python train.py --hidden_size=128 --n_experts=128 --experts_per_token=8 --router_score="sigmoid" --optimizer="soap_variant" --beta1=0.95 --max_seq_len=512
Below are experts of layer 3 (counted from 0) of a mixture-of-experts language model. Rows are named down (a neuron's output weights, with its number) and show model dimensions 0-127. Each number is 128 + 32 x the weight over its row's rms, rounded and kept within 0 to 255. Numbers have three digits each.
Before each expert's rows: a language model's description of what the expert responds to. This comes from a sample of Wikipedia text that the model never trained on.

# expert 18
It responds to: Single capital letters or first fragments opening proper names and initials, often after a pipe, parenthesis or the, such as P-adgate, C.J.
down0:172203148082145106112073107151113128109111118154086122114127190127114180071122038136186107073201124120172122119089155134130101140136165110134109128191166104183144154183149071184088160127175110111165173158109148114148162137153131117150106099128182100105114156154111131121079094107128110104101103128145124151084097080094062139125119161142149118111048146145114134119142137175121141111183

# expert 46
It responds to: The and a after a preposition or verb, starting a noun phrase, plus same, different, similar, part, this and it.
down1:115140167125103165141166158126157126127089159163142122074158102069128165168121154146084084111169077116126152113104162208172163096021141094172117073098112123073115143139098131128146128157157113175113107118106215155140174118176094137071092083101126117133127121085135113063126138139116133081124106063141134108135105124136141190074114184109137123114111152142158121070091153102110141162128

# expert 10
It responds to: Past participles and content words before a preposition, plus quantity words, such as caused by, killed in, total area, several, many.
down0:154128160129037118156144137139100143124161110101074084104129135146060151061088107182149119094117101128152090092144155104127105146140121116153118153139097152089123137153080104105098125125143155108053140105096098208135193141102160108158136131167152061181147179136119160163167149176137142116172101137114107089169143116149146091158206099095112174112157116135115167118107102154054137181167

# expert 27
It responds to: Final pieces of names and words plus commas, brackets, quote marks and 's, often in music entries, such as Padg-ate, Somers-et.
down2:187120116147080059084105140087095113112061067098145089105122145152126103141118125113154172180139157173104103077139119121172104117151164181172084152177155091150123143125142133122175167111139176100144168112149114116099128106113113170096101112096145136099084192125126169153151147143148137122120154068112169107159109148131171200085106111133146187113185116092110120074100130066126162061079

# expert 57
It responds to: Articles and possessives such as the, a, an, his, its, their, usually after a preposition or sentence start.
down1:131128125139169134131104206100111061117081096110154151167133142127093117157137203169143094146130112114116127087082124118115094107086066157096143140074118152130109081099132115091175155171159186162059158099099084225081119138122127144133165110121099130111105109143143129085148134134070163187064149080105146154152142111100092113131172095119161102107103100146118161071102107132139163081174

# expert 26
It responds to: Bare space tokens before digits in sports and score tables, plus minus signs, dashes and mid-word pieces like mut(ations), g(host).
down0:142129065147130098116092131090071099157145092164134169170146154095140170100111142132144114109145110132185152132087094131089150133154171144120189114157117105104095073095141108178125175114143138155179171109092187169180166183133105134077121142091105144119079088092149108069129160141180109114163144117059131110100128139144162134160121123129078174141143198132164084061179166144157128076169

# expert 28
It responds to: The, number words and quantifiers right after a preposition, such as in the, of all, along, three; also closing brackets in tables.
down1:083153168147136107065161124090145084133142108171158071140152189181069140137074181147139171110153151131169087103124099099178106110202131137131160106108156165146107142127054156122169142122138136104105166079111146071148096101125138104115162083129145114160146133182149158136081111174143114124147114111162125140164128147111137068056120081150163128166044084112141166126079147163143171101126

# expert 58
It responds to: Nouns and modifiers after the, his or a, such as first, life, years, career, University, plus table headers like Position and blank cells.
down1:073127144120128169123149187138101133109153175152105148071124129110125146109113084115130151149101139180146103197114087143164104094158129195157164139090109097114150092068135181121138136144124160104140131133138126198165043131136156113116081177175137139107105084131141139104182130130131190067109091123187109185072111138165112215070116152116064093153148082109126106127122121151152140099127

# expert 39
It responds to: Digits, percentages, km and coordinate marks in tables, statistics and citations, such as 19-08, 56″W, 8; 9.
down3:164156117170110126128097112173092168106143181089135124138122087126066164168061120118126151078116128158081149116142138164126099189155145155106121094150152134138092168168184116127119065106144168078077183087138160122143125055122115090164141059096145113118095131094121184129133103069110092154105083080118099110117127145140131115120170133152102076123199123157146048129101117073156138141180

# expert 3
It responds to: Short lowercase word pieces inside proper names after a capital start, such as McG-ill, Car-rie, Br-est, S-uman.
down0:192130124156100180114179074086133134172151152124103163084123129005126120159128126162139109120113079161112179146102163125071112155127108159130078158151110155118161135101112146113118155201101104146100123138111151115156130102175076151143096071137095157167184071212150128149176109100146109152124137161176136099135143126147136167182156121101175137126135128091109161120130122070097183148135